config.toml
activation = "swiglu"
router_score = "softmax"
balance_loss = 0.00274
init_std_router = 0.0112
lr_router = 0.000889
batch_tokens = 65536
Below are experts of layer 7 (counted from 0) of a mixture-of-experts language model. Rows are named router (the router's row for the expert), gate (a neuron's input weights, with its number), up (a neuron's input weights, with its number), down (a neuron's output weights, with its number) and show model dimensions 0-191. Each number is 500 + 50 x the weight over its row's rms, rounded and kept within 0 to 999. Numbers have three digits each.
Before each expert's rows: a language model's description of what the expert responds to; "gets" lists some tokens that make up at least twice as much of what it gets as of all text. This comes from a sample of Wikipedia text that the model never trained on. Tokens count by the router's weight.

# expert 2
What it handles: Quantifiers and possessives. Number words, quantifiers and possessive pronouns before a noun, such as two, several, many, his, her, these, often before years.
gets: " his", ")", " two", " her", " their", " other"
router:474592572546439454551471583543427459433542604552426477558585581537425517466500558477524510521446510476504535516491587565556384503533495437486515498455482514522484468395474579439547509543477524447552466496480483557405578423590461584456515616537534561517503505500507538494537530507481445404471536534548460516542518429627488508523468523500517476519514485472572482432525482552489492590522518430546518438526449564569414517500497398497582488559484481509577543522551496498567495463463530448519531559379492397467445497413526528446566571569470393472426556482514536465516467566470499497
gate2:522517473476523465458572513502579438459500470503509499618515466559574482510474492509498576593493475480609477488575575439485536510534435476500508466510549460454508550497587588566491496469445537530532529578527615502597502407467483474551450457485488462523526588512480454511488465535444551419536536542523516592455551498464492602475432432475509446546480570530599479488446525397522470536532520534510425576419515488580534514485475387541529543544507478431548488495465524503453491443553519456556498460589466426369499626499536534609434455530502505589463539518507395439442609479531505460
up2:476484460485575543508574455507524659473496459496445563608460504550574386460465478548484436512548528486453501418434527574422424510563415514504427490515551532542502542519417493548450441519534439501534593477551527395566555452459579557454551388514539504531451452551496467534449531442556455608565457480519445528580492534531453466498539541446515499426494589458408464463586524579586473458471576507499542405540522477501445524538518551517549493454453497496521465565426490484458521476525430462529439428497517475464553417538512507362468502461460566511421515513475543551484493484469547454
down2:454513482474569590509451541458570471523493464375523509460461542476453453426541574431457538512506479542530514539445489453554499558496447610584483393431517623585466519444551557554439482538579590452473490527543539510500549487429565430475498417494592496492447512501479502459512529489448541517525508514551457523418513515443473496611510462533498453415458458510482492472473442504523548543498505511502487578487396518529470518461448600510620495598548424425529464490482532565528502556539474582480531568494514491549513471508574472516448488460629490476502485582512407393497463384526433593

# expert 9
What it handles: Table cells and CJK bytes. Pipe separators between numbers in sports statistics tables, plus raw byte pieces of Chinese or Japanese characters.
gets: " |", "N", "A", ";", "S", "E"
router:526465493449591496564475506535536501416503590538504555620528529469529520462563464434522467470527586520498499439466486538497413504485488404553503530535424483579422568434487431477429491442452566431513481420424526541582483510495555567445444524467434554532509542456580595542520454524478546418491479468551544531378482463506558503438492430521553558486454470451567479434532531471519513524552482388440469488583463521489446561511483605544530557503468562552574522494559518473500456525454498561527485620612552520547442532463574378506543514465433500432493422425533518523576522567510539470
gate1:491488526487514508405423472532580498470478499502496500414472482533579459555405528437491565478512585458429424414477528452469563558520480499554499553565479449405388480495562500483577526535567524528566550539463550438476544494410469515559611620520495553538465499535508551410446425463509526464460518486457532601478470548456481483548424597534434470468526506493495468552540536518483481488549421529442571578485493510612464407469467517435579581368501537468408502517487535512392429486442546596449518521456566519460536449420438456479466456554510556461466509564486497488451538454489515521
up1:525476507516376430560558438538561544498563529514525610495447556480492532478492472525572434572547530378534514476475487505531494503473500546462476531528489500439430437568414544546475543465548434378525504501505550531552388580481463549485529541522584537501432484561519503487616536490495443444505476511431452479469557390461438517448528546449560467507500515467556483441572485366561469621447416411622462558447428496522485538534495602508425517511507514539541486531433447577518477524537520542544487478456487429456504483518478529494474419442464484550507539560450481538510439562559613488
down1:516491461516458592537512508491503413537480529484409590440407483582486372561522564407514573413494430485476391468425428440504522566509501377513543498575538488572475396393473541529503487538468493516445524520448496533396476473505482508534462431500534526475498553515474449533472470378550530514490532426458473404447525553472493565481488518469533556534524509543451524478460439464509430434465428488583407479467496573504561437549498413451468463482531433545474460478549443446511596551458546409537529490542505504504509541502512536455556449443561538505535510542345505572462556496455551520

# expert 7
What it handles: Mid-sentence content words. Common nouns, verbs and suffixes in running prose, such as median age, gave way, However, believed, as well.
gets: "s", " years", " time", "ed", "ing", " year"
router:445481551495483501432490523422566472439538482513534501546490478481466413516488498493483473569448442531549514486514439556381461525602525510499451412425534432597448530468579586454552478404506465580470444485552432435538492586479509481527469510474423570526475409503528478577553516525483447431590421465538488477540487528532573502489464548441534461503521564419520546502511464482513439519459622446452530390436485505586438420436556487551589551469520539527488471444496453575440495513410472460461441509530435451414500445506428556441490578510588558529545520480563481446511454511635509449
gate2:455511505442531387443458417565472555466495604587469537530482544486463460542559495483420500442520502512543524456538418423450495459496400581520505476425550500451513508431477462464507468583430401435456481470510536441474476467507415539501490543546533500557504514474413583476446525454471673519553506443559542584481514488470421472490442590458550478438454472516532441322531505501437536487529493506510543490488442481531467531513416437442512518541458518536484450567471463441483387448473561516574558548460473529534541438550455481497472516505430485452401534553464551510536550522542448615
up2:510509495502481529514459460541579460487486488378441438519487503450428517457575470435479474575481549480505484567473464565653516527462515402454526491498488510354481496491468498497470496454448583438558507570489457540459568537524501488469462520523448547529533486531511544623472485556514557609512499474460551492449479513494527535475562460640606483475523522589546453559476451494581540404523537435468503429501568470400523512481599549530475508464537422523485470437512523506502486537488467488428432600431569464499493459432530479427418413413515492416493482468580474398450525505527435408
down2:576422491526431521492464522495489415467568557494510514474425542561535538490510506577398581543542553483527540479503521555469445420535447545411576513474463488477476474475483623517473580464481527525458531490478431480566505541497490470593484506514443629601462558471504474552582472516538501510528493557525503527483524414418463455518534460473500460443473565563510630420533499515396566396514531494610524571561502550487548550511444532497477477449566427441553508500418547561561447540514520436501426486591403581498517536513557462495475532491456580470408567503510505516550617552536549566

# expert 6
What it handles: Table cell separators. Pipe separators in wiki tables, especially at row starts after a rank, plus list dashes and numbered-list markers like 2., 5.
gets: " |", "|", "-", " of", " -", ";"
router:460628557494495449597396638514428572417571489478499555478546524521491498498546466496525497537493448489483520529487504498592505453477449356459523591472535543507522447505542466537469488558337548428567451435451393500568425447454476538543451520492454515538534510466593620526464456530548496453496466560483540492461546489530508440437486533584510505502547475491540446584439429431503484508445452553576496486451513524473486565508491529580487498544536485579526524531565468580515494459582411461586457512507512438437488458470417526520534474382459478467416547446469561558529498498489513527
gate1:486610520602472450522546435535539508528447492583516497592535518514566483507463537544438446564511579526457560551540523507472415545495518583565429496464470548421496405461469440550554567479483592454578484517505578546533461456587552475558479573473524506446562507512476480482449420595462557477451523542592569596493508523442522526366441489476451498447477507594465460546496530596557441546538544425520525515564563488432529525507518547570525529468386544575438624513454515477479453475548488520499501401487536550569525440558479512513438522507536479497584546523473550482435536485539420553
up1:494484531499616450491532487494559504513548561484476498544493478491438471550472389396487531469465378457502450482547501537563499471602496607418540566495460507574555502510410492500388526488448441495440528432534543451505429523506482510461561488528527367475467459432493497582508482458448462522469525424400525471493523456516511483534406537533482498604524546450534547367478470514438525448450521516512415498409488526540479515412472464562541593601560474532580567440498502536476434561467508506598544524460469537422559457427545471507476455464501569562487480421452502462518536504517622564
down1:507526443473567435448497462516510496517514425464389558421510489511480437459438455454573514540471484562528611501633426487532504504474531530408516495383502449512460412429492498457444607538547495474484515481493444508491524584514436508447423594506567489463404457479388542514457428483559430456531493489506493528492504499470613581484540474504622520526536502533539538446561461524478521535447612497505496502499484505487495406492526430506392543428573424494455548446537503424519495415390512482561484426461463559517567487489412456485488549567529499450553462492437510500494626524481561521

# expert 4
What it handles: Mid-word fragments. Short word pieces inside longer words, usually right after the first letters and before suffixes like -ed, -al, -ation: bo-di-ly, Ho-ri-zontal.
gets: "a", "s", "i", "e", "t", "o"
router:524330498463514541573450404505444452555431553543520484630458482443542545492505560470606429516521522603542482548536494510443489468527510471560506584559545429495521448434530537469516459538458482512416618482560507470417598504506462408549539464531517505538566463470556435412474534452566418543611487535427538526535447554412503487490448452512507470550548486481493477535554451536492455473498452550517512529524501443547469463503521544473469450440414475519510517441497538541474512494515509435505505428428591545527596452459534431476494594545418552515458491533399447528407445555528506422
gate1:412491456522506462456569501419480476615502479495517518421542493591494513527422504541553412550482616584522513539421376351459551462487511511491582418475511518545507513453456544446434477460486500530491540481496418411550539460526585374512520480491520461467494492549477563505506437491498512566524478559489569533477505524552592466447494465473526538542513469431469502422521540513553506521455551505464529510453544484486543456433586523463490513524410505501425467512432429516444470527435501506501465514593647490523452540519540540358466582449596493535466463482457413502540487521365524512
up1:465481561557486472604528502465501567495457423556391426579451485452521467543477525509439464379530542425486520573428535493441481491532499493516448546519466560489459491536539515540469484516474513487514474526454533567550444542537504487548521521479466537631541537556453514513503533475549634583494527517406495490613568335590490472522548556471515519519617511505530553376546442494516474392431487391488473456420427492508493558431473519525451447457532513407487496562461551522548507483480586465465557440549485541445557473513511502589529540511525466460539480503523570569539531593527518579
down1:471473462523482541406550472467416431426532515530530470521523502454534458449498539512542403538491443461501493535524416480458548489407553367516483472615521468567494480563458556580476463439509455503558487415449540507470559556500429533433513556488500552505468527547550429458459519503469530503610481430505503485615377439524393545483565400526555430410385468442463457492595509496513473455550505519477478486482527448497502465493450492484426624565413519458467513540546456402478417489565564514450460512486530538556515541469455520438439473456517502482600463448461449475486513465461544611

# expert 1
What it handles: Infobox field labels. Line breaks, dashes, colons and field names in infobox-style key–value lists, such as Genre:, Status, Infraorder:, Born.
gets: "\n", "-", ":", ")", " Born", " •"
router:418522600518470457441440526437461497531489541536498533451612608515501532475519442530604474483540524422497508556616451441502525465501540603438477526446501516530564447456574520544560555510515434429464589452522589434555447469441495507529488579464544518520473540463426464494441500553550437464546497536572540419519572455501506404524469491506502490445464464534490454626467448540543527504466478531422430491550580555458597602502430452476559452463531522520481588416518500445538475475461535467461443518517430462513428609469522453498553584494468543480478531548579630530517556535445511532
gate1:534557550508436469461471500495440526541590486402505500543562553591524447597501569461564429613421457644476564537535539507474501497528500564472587520472458504561594504498513519490487489504559511507514484456398531511496454583432565464479543557560536443514488509548434533511487495515507490545518544556434489393460536471582530373529484529458552496568370437506508506466523515544390447448549474423474463587444498592488515449542555567587475495500434558480495528547458482500446517527487565564528582493566555560548433468437442444434485543523556508492595573539563459535501526539518533454
up1:525534504558516412474523470490520545515585477482484497454532548569506475598625523488513523569520496453541518373550522424536470489582479552504474499565477470481554499588472535499526472515487610547525535488547487560548517587599529526506560576560527476530536461534539484489521567571532469477494583520508537484542513514554600396602510568546642509539416486481501485509472448527566620568480508480541512578416441505454567534495479536454480549502498443494503624506508455502564525508478450500542452480591521617584424487469464456505594567529570575533551531468567504514548522452593424535
down1:514590509503605458575467563424483440470484538533512508532538490456476478558537474589506513536475463404468429491619522462571585576536443653509489531520515522456449477530561509525531427440494486533581554483480525435534543547496547434467493568549547435529475471506538489487496454504481550512601416540488487522512538471520484502570503459562368511456599628579548546632450516465491469506548500467430592499483546464533441488513415535442473473551513538514526554472623487426486496513499508465462481549547490421445579586414554525456489500401502548508491437461557540495480549463524457417

# expert 13
What it handles: Opening quotes, brackets. Opening quotation marks, parentheses, brackets and heading marks before titles or terms, such as "Nomad", "standalone, ("approximate".
gets: " (", " \"", "'", "===", " ", "-"
router:626481525530520535622510526425503560398452541575435513450539468437472474468541541609450455502514473500516503362504391473586495523535434379471493571481549571502494502407606447517553506487503470503539490398447522501517504557491506591469425542451480452436481558496557393438508458489477530513520506591509436481519501576553508492560497555545524503483452435503496455517596501485503455490507459443547572543511548453548512534572390435480452519588555487445543476548493453577530522494556505384554534533516492404406394480493519476505412433421492440481517487511524493503497522525491482457
gate2:428494510513568516461440502456507508564520549436430557460508486579569425509395530537504588446434552556510465476488492479486462496485477463567500448533393550427534466560536389555518509431478519412588550511573500477560485492515433506578610527608451327445524561487501555493524524479483410432504553572554437464567458492525498501499491493398449493446440418437529512491457550467459418470591476570556539432539496546529611504457568489455506558441561467475438494559517567529515487514452473446539491542495501444529411501489519516465585544535415452538507533568523501462505530520550470425
up2:508485448600495506529456493457389515574523485405576469510514478462561479536488488450435589516420526489581544499498439593477479374556521457503479523540534497491430512513525509489453524485477572456604392608515527543471520433499428437524483533498524497479557587519546513551528504425523364527484501530463502561518625405596450479531522498473415460585526466502507505518486509553547468486442475555611486431531526503407493640461525499487486583483548463510536478523506538571536396551424517385564417481525498501566516479473541560499505539514520538492552457496552601464522533445513569480
down2:552487480458442444576407410578482502536442501438495451474454490497395575490514539669453484519507579456536515550438533491535511500508476345609399491491516508583445536499469458540530556475446466424520534475540481487531475518524627567417471528485491448591460463477508496466519466542392516480467530571439578444485462521485452512532454458499545544532475498501509497559448613503481457558480520487481548512559496441519495480445444490438489497578503586495455547441470408514471449553565512594425515495514459529508486429443542462466549621428511538529538585431457463491438482428480426451

# expert 0
What it handles: Headings and clause openers. Line breaks and == marks around section headings, plus prepositions and time connectives opening clauses, like In, during, from, when.
gets: " in", "\n", " the", " from", "==", " In"
router:468592435534451504460502382467525574495542456428512428455395563466432505420560428494443451475504454482441606496504424438517444440488403472540542470429495464459461515587442496531394556566488601509508542562514488511482537517488480530445535516605524552448444529511449549535515476531457489551520501541516563547477515542349537555574539599522516520475448497459586530475487479524516458450519481485546492526519436469503570554507603481490560530577534551483518501452556562531587542513545508458405533547634524503609464567514551526488486511534483561513584531576494462456455444461538595492
gate2:490576495561462517515516507493441400518533454417420458528627507459483509509442457451462468628498473506492533535522508430580474477455501564459527547491485478571505434556518436430498501567447458485449528498560478588471491566487424584463497481523445469595526531473484613529584530478449443468521421435444566564562488495444563576533467489501535476594612531515431569464604530545564514501455499545503534456461507504533461506495518548473456433561384457507543489574485461518625607541427514546587509430527488594463468501508524524477475508521479494535503452529414528578534469562579602466
up2:514495551515491578459452480497493614521532479468568502536465457462470451455499567430473472417460520438525487444500471486481447541497524543487544571568517504546505466516520581550481495527438450502616548493405533506471574487526461469503518500407577507383402514528479496472532538503494512517528472546514500484484440470502529468429562496456425563515349482497488460429455592404442537467494462562540554482587516359442575514552493454544546557403501535468516509517397522479415452534553396558495531566496515410617532528540528466503550505476531471592491587382476501530402502490509470598
down2:445491438529495485498527588397544468524503510521501493550472534497530489477517556520491359600557563543515492492531519442416535478538506508408492502455526384411509606448441443439509541455529493513507465518502512473471535434528481556523548511496520441500496526529563525580497510491497411516482532536494461558467462556590494466390433504540499490530525438557561493468432491393431548442564512446482477625575477490592505587556588577510423479551478532479594495386587416472472437459479488432457447530536555561470553528532435630496476483591480537501538473575491409434472540478488544533